{
  "d_shared_expert": 128,
  "activation": "geglu",
  "moe_layers": [1, 3, 5, 7, 9, 11],
  "routed_scale": 1.0,
  "balance_bias": true,
  "lr_router": 0.000499,
  "vocab_size": 8192,
  "norm_eps": 1e-06,
  "train_tokens": 811300000,
  "steps": 6299
}
Below are experts of layer 5 (counted from 0) of a mixture-of-experts language model. Rows are named router (the router's row for the expert), gate (a neuron's input weights, with its number), up (a neuron's input weights, with its number), down (a neuron's output weights, with its number) and show model dimensions 0-159. Each number is 50 + 10 x the weight over its row's rms, rounded and kept within 0 to 99.
Before each expert's rows: a language model's description of what the expert responds to; "gets" lists some tokens that make up at least twice as much of what it gets as of all text. This comes from a sample of Wikipedia text that the model never trained on. Tokens count by the router's weight.

# expert 13
What it handles: Middle and final digits of years and decades after earlier digits, e.g. the 0 in 2010s or 1950s, plus capital name-starting pieces like Mi, Qu, P.
gets: "0", "9", "–", "8", " W", "5"
router:48 57 64 57 47 65 55 61 41 54 68 59 54 48 29 63 67 62 36 44 30 25 52 49 60 36 45 48 53 52 58 60 50 43 61 53 52 63 68 44 39 47 52 13 39 66 67 49 58 57 47 29 58 53 49 41 58 47 42 56 48 45 59 57 61 57 53 58 52 53 53 54 41 43 45 54 54 45 46 28 47 59 52 72 39 63 59 50 47 57 77 54 57 51 46 52 56 41 52 58 53 45 35 62 66 69 45 44 40 52 50 57 53 52 49 48 46 56 48 27 43 52 47 40 49 49 50 39 20 59 57 48 40 58 48 41 44 51 52 52 47 33 44 52 42 45 61 37 50 53 51 55 61 47 56 61 47 46 25 39
gate6:47 62 51 57 35 50 60 40 56 61 57 78 43 45 45 49 71 49 44 46 52 60 45 61 57 40 39 55 55 59 70 42 61 57 54 46 50 60 58 47 54 63 62 45 49 47 55 36 60 31 58 59 51 45 54 43 63 40 60 42 52 40 46 27 52 39 53 28 58 36 43 45 53 46 39 54 52 54 47 53 63 59 41 58 53 51 49 48 59 35 55 44 53 51 72 57 45 70 44 68 43 45 47 58 47 42 46 47 37 52 32 56 39 65 52 40 48 52 45 64 56 63 63 44 68 42 46 63 45 54 61 54 49 37 61 50 36 27 46 55 51 27 48 64 50 48 42 61 46 61 48 36 27 41 40 26 53 52 31 48
up6:69 55 48 61 57 60 47 58 33 48 50 42 44 55 44 31 66 44 63 61 39 69 40 58 44 46 53 44 48 57 49 40 61 43 44 57 52 38 54 58 51 48 38 48 60 44 47 67 48 71 52 38 45 42 59 67 57 59 49 51 53 45 56 41 52 59 54 30 38 44 40 58 25 65 34 65 28 48 51 38 47 46 30 45 33 50 52 39 49 33 41 48 60 45 47 39 62 61 33 47 63 58 55 65 55 34 46 38 60 44 38 47 65 48 58 42 28 57 72 45 56 43 42 65 39 53 54 55 39 39 52 50 52 49 58 38 49 45 46 63 54 71 48 44 47 40 43 39 45 54 45 49 53 51 43 68 61 44 60 70
down6:50 45 52 28 63 55 62 61 48 44 20 44 47 40 65 48 56 48 39 62 61 57 48 61 44 43 52 41 38 43 65 68 61 49 42 51 57 47 40 53 52 64 57 62 57 38 53 61 35 45 59 60 50 31 44 51 43 55 44 79 62 50 51 57 38 60 52 57 49 59 50 41 38 53 66 60 38 59 50 46 46 44 45 44 51 44 39 46 59 52 51 33 53 60 57 48 30 24 50 38 55 48 54 50 51 50 54 44 50 42 57 60 59 39 49 52 61 44 45 50 53 34 57 63 25 52 51 34 53 46 60 61 51 41 57 51 33 60 51 47 46 56 67 49 69 66 38 50 57 71 37 46 66 56 19 46 47 50 51 41
gate7:53 33 51 38 57 43 59 41 38 52 55 57 48 48 25 37 59 54 45 40 39 54 41 54 54 56 52 29 59 57 61 61 57 51 38 46 63 58 52 37 11 66 35 44 48 28 59 49 60 36 59 56 53 37 51 44 27 63 42 58 61 70 41 51 53 44 56 49 42 55 57 35 38 49 44 48 42 59 47 35 36 57 39 40 41 60 51 58 58 56 51 40 36 43 50 58 42 50 51 51 51 57 38 52 41 42 65 49 37 49 61 60 48 48 52 61 70 45 55 33 54 58 49 55 39 43 36 37 55 52 57 46 63 61 49 66 48 52 70 60 56 57 56 42 30 65 61 69 43 55 52 49 46 57 40 46 64 58 55 54
up7:48 50 48 44 50 46 62 50 58 36 50 56 56 42 58 32 53 55 55 57 62 39 58 37 55 56 59 47 47 40 54 51 45 52 64 51 62 35 43 48 29 46 59 36 48 46 37 53 49 47 59 53 62 55 46 30 45 55 58 45 50 47 50 55 46 63 49 42 44 49 47 32 59 56 62 53 48 44 48 37 54 30 52 56 54 48 61 51 44 40 64 48 53 39 55 79 42 39 48 47 52 36 41 54 46 46 50 69 45 50 41 59 80 51 54 54 52 48 54 51 30 53 60 52 41 86 51 46 41 33 34 66 30 42 59 65 43 41 48 41 52 45 65 39 39 52 65 34 53 54 33 43 30 44 44 50 38 65 30 66
down7:40 48 50 47 51 56 56 60 54 52 45 47 45 35 50 52 36 59 48 42 48 55 60 40 37 42 39 60 50 36 49 49 54 48 77 69 41 47 40 64 41 58 63 57 57 55 35 40 76 64 61 60 35 46 50 58 51 46 51 51 62 43 96 49 53 28 47 40 51 45 35 39 46 47 44 66 43 51 57 47 56 56 44 45 52 44 72 34 38 44 36 50 63 48 56 42 53 56 37 46 58 44 57 55 33 41 47 34 39 53 44 47 45 54 51 52 42 42 57 58 45 44 55 56 47 40 69 54 63 55 59 42 45 52 40 50 36 51 37 58 56 57 64 51 72 40 57 42 59 51 68 50 44 46 49 70 62 58 47 65
gate8:35 44 50 54 48 52 34 44 34 55 37 69 47 47 51 40 41 56 40 74 43 54 53 75 72 65 43 36 45 60 53 43 56 49 37 61 46 55 41 67 48 33 47 57 36 48 47 48 32 62 64 32 45 35 39 57 47 48 66 44 51 48 55 42 54 55 62 43 27 52 55 50 41 43 52 65 52 61 50 49 50 45 39 51 45 54 56 54 48 47 42 40 57 60 59 48 52 43 41 59 46 39 34 31 50 43 45 43 57 62 57 54 39 46 43 39 61 28 51 37 46 53 60 61 72 27 55 49 51 35 53 44 61 59 54 35 52 40 35 38 51 53 57 58 47 45 48 44 46 60 57 67 43 54 64 53 59 67 51 25
up8:56 52 64 25 40 44 59 61 45 37 44 51 49 42 46 50 36 43 45 48 41 52 46 38 57 43 31 67 31 62 38 58 69 57 49 62 44 50 56 55 59 48 40 52 64 63 37 62 55 45 65 49 63 58 60 63 61 46 57 52 51 38 68 61 67 55 69 38 57 51 42 53 56 52 39 34 38 56 42 46 54 49 45 62 54 44 59 44 55 54 56 55 59 47 54 60 41 50 47 64 69 61 40 36 35 51 49 54 63 48 46 43 39 73 44 41 47 35 49 53 58 62 36 47 73 39 53 50 35 58 44 52 56 48 57 43 79 51 36 56 47 36 41 41 54 66 34 42 57 47 35 55 47 46 50 42 28 48 41 54
down8:52 51 57 68 59 48 35 43 51 57 54 67 73 47 43 43 48 55 58 21 58 43 63 59 43 63 68 38 48 41 42 24 45 33 61 34 33 69 54 66 54 57 39 58 48 55 59 58 54 52 47 40 56 45 53 38 52 41 68 45 42 63 53 35 37 39 49 42 62 55 74 49 45 53 38 55 45 51 65 40 58 34 44 44 60 44 36 50 50 52 64 52 62 52 46 60 61 45 48 62 54 49 55 61 56 47 47 50 57 38 35 56 66 31 44 46 44 48 49 62 46 42 54 45 49 55 40 60 55 39 50 65 44 53 56 50 37 54 49 53 45 31 58 60 47 29 40 54 60 61 60 57 45 61 67 67 61 57 54 47
gate9:38 46 49 50 44 63 43 57 52 46 49 44 50 52 58 55 53 36 53 48 60 41 57 66 52 54 40 63 50 68 54 64 34 55 66 49 47 49 59 50 64 39 72 63 36 38 66 41 43 53 38 50 45 63 53 47 46 34 52 48 41 42 53 35 48 45 63 53 53 51 54 45 34 55 49 56 28 51 61 55 46 49 53 53 29 46 52 38 40 42 50 63 40 54 39 38 29 36 38 50 47 38 33 39 55 52 57 33 48 55 39 46 52 44 47 52 53 53 38 33 48 44 72 59 67 63 33 35 66 58 41 41 23 44 40 52 58 52 43 47 35 38 34 38 36 56 55 52 47 64 65 61 52 63 36 71 38 47 53 55
up9:50 48 47 55 53 41 71 40 36 41 40 62 37 56 43 59 60 52 50 29 43 49 49 52 41 57 62 62 55 52 50 64 38 44 55 50 45 43 49 50 51 59 51 57 46 30 49 50 51 45 53 28 46 56 49 50 34 60 57 61 43 33 41 51 69 61 34 49 41 60 51 67 44 43 58 20 53 38 58 52 51 38 33 40 64 43 38 63 41 49 46 56 54 55 27 43 43 42 38 55 57 50 55 65 68 39 29 37 45 37 51 59 39 57 67 52 44 33 44 26 44 58 49 39 35 67 56 54 52 53 68 44 57 49 46 50 58 41 70 31 53 68 48 59 54 59 43 51 49 54 40 46 44 62 50 50 61 61 55 56
down9:63 46 54 46 39 48 38 61 63 59 42 27 43 71 65 52 48 57 68 39 67 47 48 42 64 52 50 53 37 41 55 43 56 46 58 31 53 40 47 46 41 64 19 63 45 41 47 39 55 52 68 63 58 43 44 52 55 53 49 47 38 47 57 47 42 46 60 66 56 51 39 53 40 47 60 46 39 66 60 49 58 67 68 47 54 44 43 40 43 42 48 55 59 53 46 43 46 36 40 54 52 52 28 56 24 42 54 43 54 47 39 63 58 39 70 37 52 40 63 59 29 63 48 59 65 43 38 50 48 45 50 40 47 54 34 53 51 44 61 49 44 21 44 54 52 51 48 49 37 40 66 45 46 45 52 62 61 53 60 44

# expert 3
What it handles: Sentence-final periods and clause-linking words in narrative prose, such as when, because, however, but, after, that, why.
gets: ".", " of", " \"", " that", " but", " time"
router:41 47 62 55 40 61 46 46 58 53 52 48 49 53 43 45 44 60 51 48 30 30 55 51 48 61 44 56 67 59 51 45 52 39 60 46 44 70 66 37 41 48 69 39 27 51 59 48 51 38 48 54 59 40 63 48 41 39 42 50 56 34 51 47 63 50 44 47 27 55 35 63 52 39 52 65 52 59 35 56 48 65 42 64 38 54 57 54 53 65 45 56 43 61 40 57 43 47 73 46 52 47 39 49 48 61 59 39 35 40 40 53 40 50 80 44 59 52 59 53 49 49 47 45 49 58 21 44 54 72 51 42 48 46 51 29 67 59 58 46 47 22 59 49 54 55 49 31 43 64 51 58 40 38 40 52 44 45 51 50
gate2:60 47 54 43 58 71 45 53 47 53 27 51 49 42 53 58 39 38 40 51 50 46 29 64 52 50 63 50 49 31 57 49 31 48 59 40 76 45 36 50 51 48 64 51 42 41 41 55 66 44 41 43 44 59 59 57 62 37 25 40 41 52 54 36 62 51 46 41 49 48 44 57 53 51 54 55 55 48 40 45 73 45 37 56 53 47 49 44 62 59 45 50 57 66 45 45 40 45 51 44 40 51 30 27 44 49 46 43 49 58 52 59 57 65 61 38 65 57 54 42 47 54 74 53 53 68 39 41 51 49 38 56 31 68 66 40 50 53 57 46 50 39 61 40 41 42 48 54 36 46 58 42 42 63 65 75 39 39 50 60
up2:55 59 31 51 66 49 38 28 74 33 47 48 63 47 44 59 53 56 43 51 59 66 46 33 39 55 55 58 47 48 64 59 48 54 44 66 27 33 43 35 49 34 53 43 69 60 49 50 44 62 52 50 44 52 62 37 47 50 55 38 60 49 47 65 51 50 46 67 54 52 42 61 52 61 54 62 45 44 50 38 49 39 40 38 60 48 52 30 55 34 33 32 40 43 42 57 51 45 50 52 58 58 47 40 71 44 42 56 51 37 67 61 57 60 77 32 60 24 65 56 49 51 49 41 48 40 39 52 45 64 41 52 53 46 49 51 72 39 42 59 46 48 55 45 54 54 44 52 48 47 48 46 42 49 33 54 59 43 68 48
down2:44 64 39 47 60 74 47 56 42 60 50 41 50 53 40 37 46 43 63 42 64 50 55 28 56 41 39 55 47 47 65 63 51 43 52 45 65 58 55 62 69 39 46 71 49 43 35 53 52 57 55 56 48 49 50 51 65 38 53 55 37 59 77 47 51 37 53 37 49 43 64 38 50 50 73 62 32 60 56 35 49 59 42 62 34 43 47 45 40 28 68 32 61 50 39 45 42 34 51 69 65 54 48 62 37 24 36 52 40 51 41 41 65 38 70 38 49 52 50 56 51 52 61 43 56 49 52 57 45 55 38 45 49 55 44 46 46 55 63 49 59 47 52 49 46 51 55 42 47 53 54 32 45 54 60 66 43 41 46 59
gate3:47 59 65 47 32 52 56 54 45 52 44 61 39 47 60 38 55 55 24 53 39 46 44 42 32 60 43 33 73 37 58 62 33 43 50 47 50 42 55 45 40 58 51 49 44 35 66 64 39 64 41 50 38 48 57 48 56 56 31 50 64 60 50 46 57 52 30 42 40 53 48 46 27 49 58 45 31 45 39 56 64 54 67 42 44 44 36 61 42 72 53 64 57 49 60 32 27 55 47 60 60 42 37 54 56 51 51 59 58 48 46 58 49 63 37 40 39 40 54 48 40 52 50 52 55 40 48 39 64 35 53 60 43 49 77 39 28 42 47 41 51 44 43 62 51 55 55 56 51 50 67 45 56 45 36 47 45 55 46 59
up3:60 39 47 36 54 53 39 74 41 55 48 59 54 52 59 46 42 58 52 44 37 58 45 48 51 73 49 57 38 47 45 33 55 44 53 64 58 74 56 61 48 51 54 36 42 81 33 48 61 28 42 59 52 70 49 46 41 53 61 65 52 52 28 55 53 39 42 49 46 47 63 49 39 53 72 37 55 60 62 34 55 49 54 58 62 48 44 47 56 34 48 48 47 45 37 57 39 41 49 41 49 52 39 48 49 37 51 61 41 27 46 42 71 29 57 59 64 54 52 57 73 50 45 58 41 50 43 54 53 46 53 50 53 56 37 60 56 57 19 58 48 55 48 49 34 50 51 41 43 42 52 61 41 56 58 54 43 52 41 43
down3:42 55 59 57 53 33 59 57 43 43 65 57 47 60 38 61 58 50 50 42 39 67 42 59 49 39 57 44 42 40 49 43 45 50 46 44 47 62 56 33 43 52 49 54 53 76 47 43 58 46 63 42 56 49 55 51 36 57 63 43 53 60 41 47 61 95 44 49 54 37 52 70 44 57 54 74 45 69 55 50 46 50 58 62 52 59 55 47 42 43 54 41 48 38 68 75 64 50 55 33 52 59 52 57 39 51 41 61 35 39 49 43 43 60 43 56 50 53 51 69 53 54 56 61 69 58 49 58 24 47 50 58 57 56 45 53 42 61 39 31 42 58 46 51 58 48 38 53 44 71 39 44 34 60 51 44 45 49 44 53
gate4:75 52 75 57 50 31 71 48 54 58 48 58 44 61 52 33 37 43 54 46 31 52 56 68 34 59 45 59 45 55 44 35 46 47 35 59 41 58 54 55 38 44 33 53 41 35 52 53 60 55 57 39 47 65 50 56 57 45 37 49 31 51 63 56 64 61 60 49 48 48 56 25 51 48 53 55 45 47 38 51 58 37 50 55 49 44 52 49 66 54 55 56 59 59 30 35 66 35 42 62 27 52 45 41 45 62 51 43 56 45 60 46 37 63 72 42 54 41 29 52 52 42 46 40 47 54 62 44 48 65 66 52 41 53 46 64 58 37 41 57 48 54 50 54 42 42 48 62 51 52 38 26 56 56 41 66 55 49 44 41
up4:60 52 47 48 45 41 37 36 42 49 73 46 57 57 65 59 55 43 58 72 37 71 53 48 29 53 51 59 51 64 50 27 72 45 33 48 50 55 62 36 57 35 33 52 38 48 56 60 55 41 67 54 62 54 44 58 61 66 52 47 37 68 50 50 28 57 39 44 57 54 67 50 58 41 48 38 55 56 52 48 71 36 40 52 51 61 35 56 32 49 57 54 60 36 52 45 40 36 53 53 54 44 50 53 56 47 38 55 33 46 45 45 49 45 41 52 47 63 33 55 50 65 40 59 62 48 38 60 55 48 61 55 44 48 71 49 39 56 24 51 39 56 29 40 40 56 44 50 48 55 61 53 46 48 46 40 39 54 52 49
down4:36 64 51 46 35 32 50 52 58 40 62 44 60 53 52 58 49 44 56 49 65 61 52 37 58 22 50 52 42 55 52 66 50 55 60 44 64 44 51 56 44 63 58 53 51 55 51 40 51 55 42 54 43 52 49 71 65 53 48 61 64 45 53 57 51 31 51 53 47 50 48 66 44 43 45 53 60 33 60 40 38 45 51 57 52 51 66 60 53 58 28 29 39 60 51 40 50 35 53 71 40 46 55 55 56 50 60 29 54 31 64 47 67 54 43 44 57 43 49 53 46 69 63 44 50 53 40 41 44 37 56 25 58 44 57 49 54 69 57 57 43 45 43 50 35 60 60 50 29 57 76 64 36 40 43 65 50 62 57 42
gate5:41 49 65 42 42 56 38 45 37 60 48 57 43 53 53 49 64 66 51 60 38 46 48 55 74 38 52 47 50 45 45 31 42 55 23 65 60 39 36 38 48 50 45 18 52 41 47 61 61 58 42 60 55 35 55 53 42 45 59 45 62 46 43 69 69 37 47 32 52 56 51 52 58 51 43 54 54 51 55 48 46 38 47 48 62 53 43 43 45 70 44 59 36 45 58 53 41 46 37 54 56 52 52 67 62 38 42 48 60 40 34 51 25 34 41 39 51 56 46 33 44 44 51 48 68 49 54 43 49 56 41 47 42 50 73 48 67 67 41 52 52 46 45 37 50 58 37 27 42 69 49 46 45 52 54 39 48 53 38 45
up5:42 43 39 34 69 55 58 78 51 63 43 64 42 57 50 43 63 57 50 47 60 61 45 50 68 40 39 54 54 56 28 50 43 51 61 39 54 56 55 37 39 40 41 40 56 52 51 41 42 42 51 43 53 22 41 71 72 53 57 68 52 61 35 56 53 50 59 35 48 67 62 50 52 50 44 44 55 34 39 31 66 54 48 53 50 44 54 61 47 54 47 54 48 46 37 73 42 57 52 50 60 25 50 59 48 74 35 54 53 58 36 48 57 39 39 37 51 51 66 53 55 39 38 34 49 62 52 44 57 67 40 60 58 40 46 45 47 46 47 50 40 47 43 51 53 53 63 46 60 58 45 60 40 45 66 53 54 57 54 43
down5:56 46 54 42 55 35 74 37 47 43 59 48 54 51 52 29 41 49 43 56 42 38 61 41 51 47 42 46 58 52 52 50 40 57 59 43 48 53 50 51 39 44 61 51 36 37 49 49 55 46 49 63 28 49 50 52 42 37 56 46 54 50 56 44 33 34 40 74 61 37 62 36 43 38 44 33 60 44 54 48 45 55 56 45 42 37 63 50 44 53 69 56 48 67 53 54 59 47 29 72 46 46 47 42 33 38 44 47 56 77 56 39 56 60 61 61 53 32 47 53 32 40 64 57 50 45 39 77 65 38 60 48 59 58 41 52 40 41 57 49 57 61 37 46 52 48 55 46 77 55 47 52 51 66 49 64 52 37 41 48

# expert 6
What it handles: Subject and object pronouns (he, she, him) and past participles after was/is, like known, born, based, deposited, in biographies.
gets: " he", " He", "ed", " she", " who", " her"
router:62 41 63 51 35 65 57 58 47 41 58 50 47 51 58 45 37 49 43 48 56 52 59 53 43 47 50 48 31 48 51 41 61 40 66 39 56 50 51 52 49 48 46 53 24 56 42 73 59 45 50 48 56 39 54 45 55 35 43 55 64 33 53 37 54 52 32 66 58 49 53 51 71 59 39 59 39 50 49 41 46 43 48 50 50 53 47 49 32 45 49 48 34 52 48 64 47 47 55 70 50 47 34 49 49 67 75 62 46 30 47 48 48 57 48 47 60 37 55 59 35 43 37 50 54 37 28 53 28 67 28 52 61 52 69 23 73 47 63 34 53 49 53 51 58 48 51 55 46 58 59 49 41 54 47 58 33 39 41 49
gate4:74 55 75 47 42 39 69 36 33 58 54 71 52 58 52 38 44 45 55 55 38 52 53 56 46 54 45 53 37 60 42 46 46 57 35 53 47 47 54 54 33 47 30 51 50 31 76 69 63 50 70 34 42 60 52 49 59 34 30 42 44 62 61 56 43 55 56 51 29 45 51 46 62 54 58 46 54 47 53 47 53 29 44 43 51 33 46 62 57 49 60 46 45 59 37 60 62 34 42 62 42 55 42 45 49 53 44 40 46 43 52 39 49 62 63 54 43 43 31 62 56 65 39 53 45 51 60 50 43 56 63 42 37 53 65 53 68 39 55 66 54 65 59 50 47 67 55 44 55 55 44 43 57 61 41 49 54 35 46 54
up4:55 43 45 55 47 29 44 56 45 43 67 58 45 64 64 67 59 32 54 61 43 75 63 51 35 52 53 65 55 60 33 24 65 51 56 38 61 57 59 29 60 45 38 56 46 46 41 54 50 39 57 43 57 52 49 55 51 71 67 35 40 72 55 36 43 46 58 45 53 60 57 44 41 39 35 39 52 65 50 39 69 43 40 52 40 55 42 61 46 56 48 51 63 46 35 40 42 33 60 57 56 48 48 56 74 51 50 49 36 65 53 44 54 50 69 49 71 51 44 40 44 57 52 58 49 59 36 53 48 49 63 54 52 47 63 57 48 52 47 59 53 53 48 39 38 50 59 58 43 67 51 68 44 35 57 55 42 52 51 51
down4:44 50 57 46 39 34 42 46 57 43 57 28 59 56 52 40 52 49 56 42 60 51 61 40 58 38 51 59 67 55 40 71 43 46 51 62 57 27 45 67 53 77 62 42 47 50 41 47 45 59 43 58 61 53 41 67 52 35 45 40 72 46 55 43 53 51 64 62 57 44 46 72 54 61 52 49 37 46 57 43 44 53 44 50 43 61 70 59 46 57 45 22 33 48 57 47 41 41 54 52 45 52 60 67 59 49 44 34 70 38 52 48 58 53 51 47 51 57 53 61 46 60 58 46 51 64 37 42 51 39 55 38 55 56 49 52 49 56 54 60 52 44 54 72 53 46 53 40 38 66 63 60 34 30 37 70 42 63 60 44
gate5:41 39 60 45 50 61 41 59 44 70 56 60 38 67 40 41 70 66 53 59 46 44 48 43 53 34 37 49 41 56 38 29 60 46 31 59 71 43 45 53 29 54 51 38 49 55 39 64 47 48 45 57 54 40 53 57 40 51 58 48 62 45 32 51 69 53 54 38 52 53 59 51 58 49 50 55 46 51 61 52 49 34 56 35 64 56 46 56 49 65 41 64 40 48 55 53 55 40 44 63 44 63 61 59 61 48 48 47 35 29 36 54 33 44 57 44 52 46 41 42 45 41 47 55 64 49 57 35 38 45 45 45 56 63 59 45 56 66 52 65 65 34 31 51 44 51 40 26 52 62 49 56 61 39 37 25 54 52 36 46
up5:41 44 37 37 60 48 54 73 53 64 49 46 55 55 53 50 75 63 50 48 67 65 53 59 65 30 51 47 50 53 38 59 38 41 58 45 57 40 52 43 43 41 41 43 60 57 53 36 44 39 52 39 61 25 34 74 65 46 56 61 45 58 42 55 39 33 51 21 46 63 64 45 41 47 40 43 45 48 39 49 55 67 59 68 38 48 36 42 39 64 45 59 57 49 36 72 46 47 49 56 60 34 41 52 45 62 50 62 54 51 43 50 54 42 44 36 41 39 59 47 47 39 46 35 50 58 56 40 55 65 49 73 56 43 41 54 59 45 44 40 46 47 45 46 52 37 58 56 58 62 38 58 45 41 56 41 60 52 43 47
down5:60 53 47 49 54 50 69 42 56 60 56 50 49 64 38 54 63 49 44 54 47 39 47 42 40 39 50 38 43 47 60 59 45 56 60 45 47 44 47 67 57 47 43 48 30 38 50 42 63 44 46 61 23 47 58 60 54 48 56 58 52 50 65 48 37 44 47 75 52 48 58 37 46 44 40 26 44 63 62 53 62 57 45 33 48 41 50 56 47 46 75 62 35 50 47 59 54 59 36 68 48 60 46 42 47 44 52 58 50 69 58 35 52 58 59 56 54 37 44 47 48 47 65 54 53 41 32 79 71 37 52 56 59 49 35 43 38 43 49 52 52 73 44 51 61 50 46 50 62 46 49 48 65 62 48 53 53 16 43 53
gate6:48 59 59 57 29 51 55 37 47 61 47 74 40 51 55 52 49 41 53 37 50 63 45 54 57 40 51 52 52 62 69 37 66 54 60 45 59 53 48 42 42 53 70 40 54 40 54 43 52 26 53 49 52 45 51 41 59 41 81 52 58 50 51 33 40 43 52 48 41 30 50 36 61 47 44 38 38 47 50 48 67 59 41 60 53 32 39 44 56 48 39 47 61 51 73 34 45 67 42 55 39 50 40 49 45 42 47 49 37 52 16 57 55 74 55 46 50 42 40 54 54 45 48 53 65 53 57 44 50 56 58 54 45 38 65 45 37 39 53 47 50 43 50 55 56 53 56 66 37 63 39 42 49 40 38 39 65 46 30 53
up6:69 46 38 64 55 60 46 61 37 52 44 35 47 66 46 47 62 52 60 54 57 57 37 43 58 43 46 64 50 68 48 48 65 34 40 56 48 36 56 47 40 44 39 39 67 49 57 53 58 64 55 48 57 35 51 60 54 58 46 47 47 50 48 54 50 65 55 51 41 54 36 60 36 65 41 63 33 50 64 39 57 37 48 46 33 66 54 42 54 46 51 42 57 61 39 49 58 45 41 56 60 52 53 57 48 36 28 34 69 31 31 45 84 53 53 45 38 65 56 43 40 40 50 48 50 64 50 58 36 47 44 60 51 58 61 55 45 47 50 63 50 64 68 36 42 30 45 32 45 57 43 52 50 48 44 61 60 53 67 47
down6:57 63 35 46 51 50 75 71 43 31 51 47 46 51 51 53 64 51 50 67 55 55 44 59 45 37 43 29 31 46 56 60 61 47 45 57 53 47 40 59 48 51 57 67 58 55 63 68 48 44 52 54 41 37 37 40 48 52 49 53 53 38 54 52 54 54 40 62 45 58 37 70 42 43 50 59 40 49 43 48 50 53 63 56 59 51 40 55 62 64 63 52 45 52 51 55 40 36 56 29 52 52 65 55 67 56 60 37 38 42 38 51 54 34 54 48 47 46 48 42 52 30 42 66 43 61 50 45 30 38 49 52 66 37 52 56 42 65 54 29 48 50 66 24 74 55 55 48 61 54 42 58 59 55 29 58 47 48 53 33
gate7:38 53 56 39 47 44 54 43 41 54 42 59 46 35 45 50 44 50 61 36 60 38 44 56 37 36 53 52 52 65 60 56 47 51 48 47 52 55 57 37 30 47 31 61 48 45 53 59 58 28 52 58 68 49 52 47 31 65 52 61 65 65 34 50 51 52 61 49 43 68 69 45 38 71 58 37 51 56 58 43 41 43 33 43 56 50 56 55 63 56 40 41 38 52 48 67 59 52 53 64 45 46 49 50 36 37 66 52 31 44 43 51 64 66 56 52 62 51 46 31 40 36 49 49 43 51 43 41 50 58 74 65 64 49 48 45 45 51 59 64 59 50 43 40 42 58 56 53 32 58 49 62 20 47 29 42 59 43 53 46
up7:60 53 33 42 52 52 56 54 56 46 44 59 50 59 51 27 45 60 61 52 53 59 65 43 58 63 52 39 43 63 38 49 54 31 31 51 65 44 53 34 38 55 43 52 56 53 38 31 54 60 57 39 59 60 44 30 50 54 55 45 60 44 40 69 51 59 44 45 46 43 74 46 56 51 64 53 47 35 34 41 48 29 46 53 45 45 47 56 47 41 65 50 56 46 54 68 28 17 40 60 51 41 33 43 48 38 42 51 44 55 32 45 60 46 41 39 61 55 34 43 28 50 57 41 49 69 49 43 54 41 37 60 47 51 61 71 46 51 59 37 48 43 42 45 43 52 63 43 48 56 46 60 36 47 64 42 44 57 51 49
down7:42 75 57 46 52 64 52 54 54 37 56 46 39 49 58 43 28 60 46 27 49 58 46 39 56 44 41 56 50 43 41 48 54 47 69 74 61 47 39 65 44 49 58 46 34 62 45 43 49 60 42 76 51 49 54 58 47 58 46 58 54 59 93 43 45 30 38 39 56 42 36 50 44 44 42 65 46 54 49 53 48 63 63 56 37 50 68 30 47 51 32 52 46 34 49 48 58 52 45 58 65 50 65 53 52 58 47 48 37 58 46 46 51 50 44 38 48 44 44 58 33 52 61 48 54 43 52 62 64 56 63 50 62 47 50 47 57 56 34 46 44 63 55 43 72 54 54 39 57 54 62 45 50 38 45 58 50 38 59 57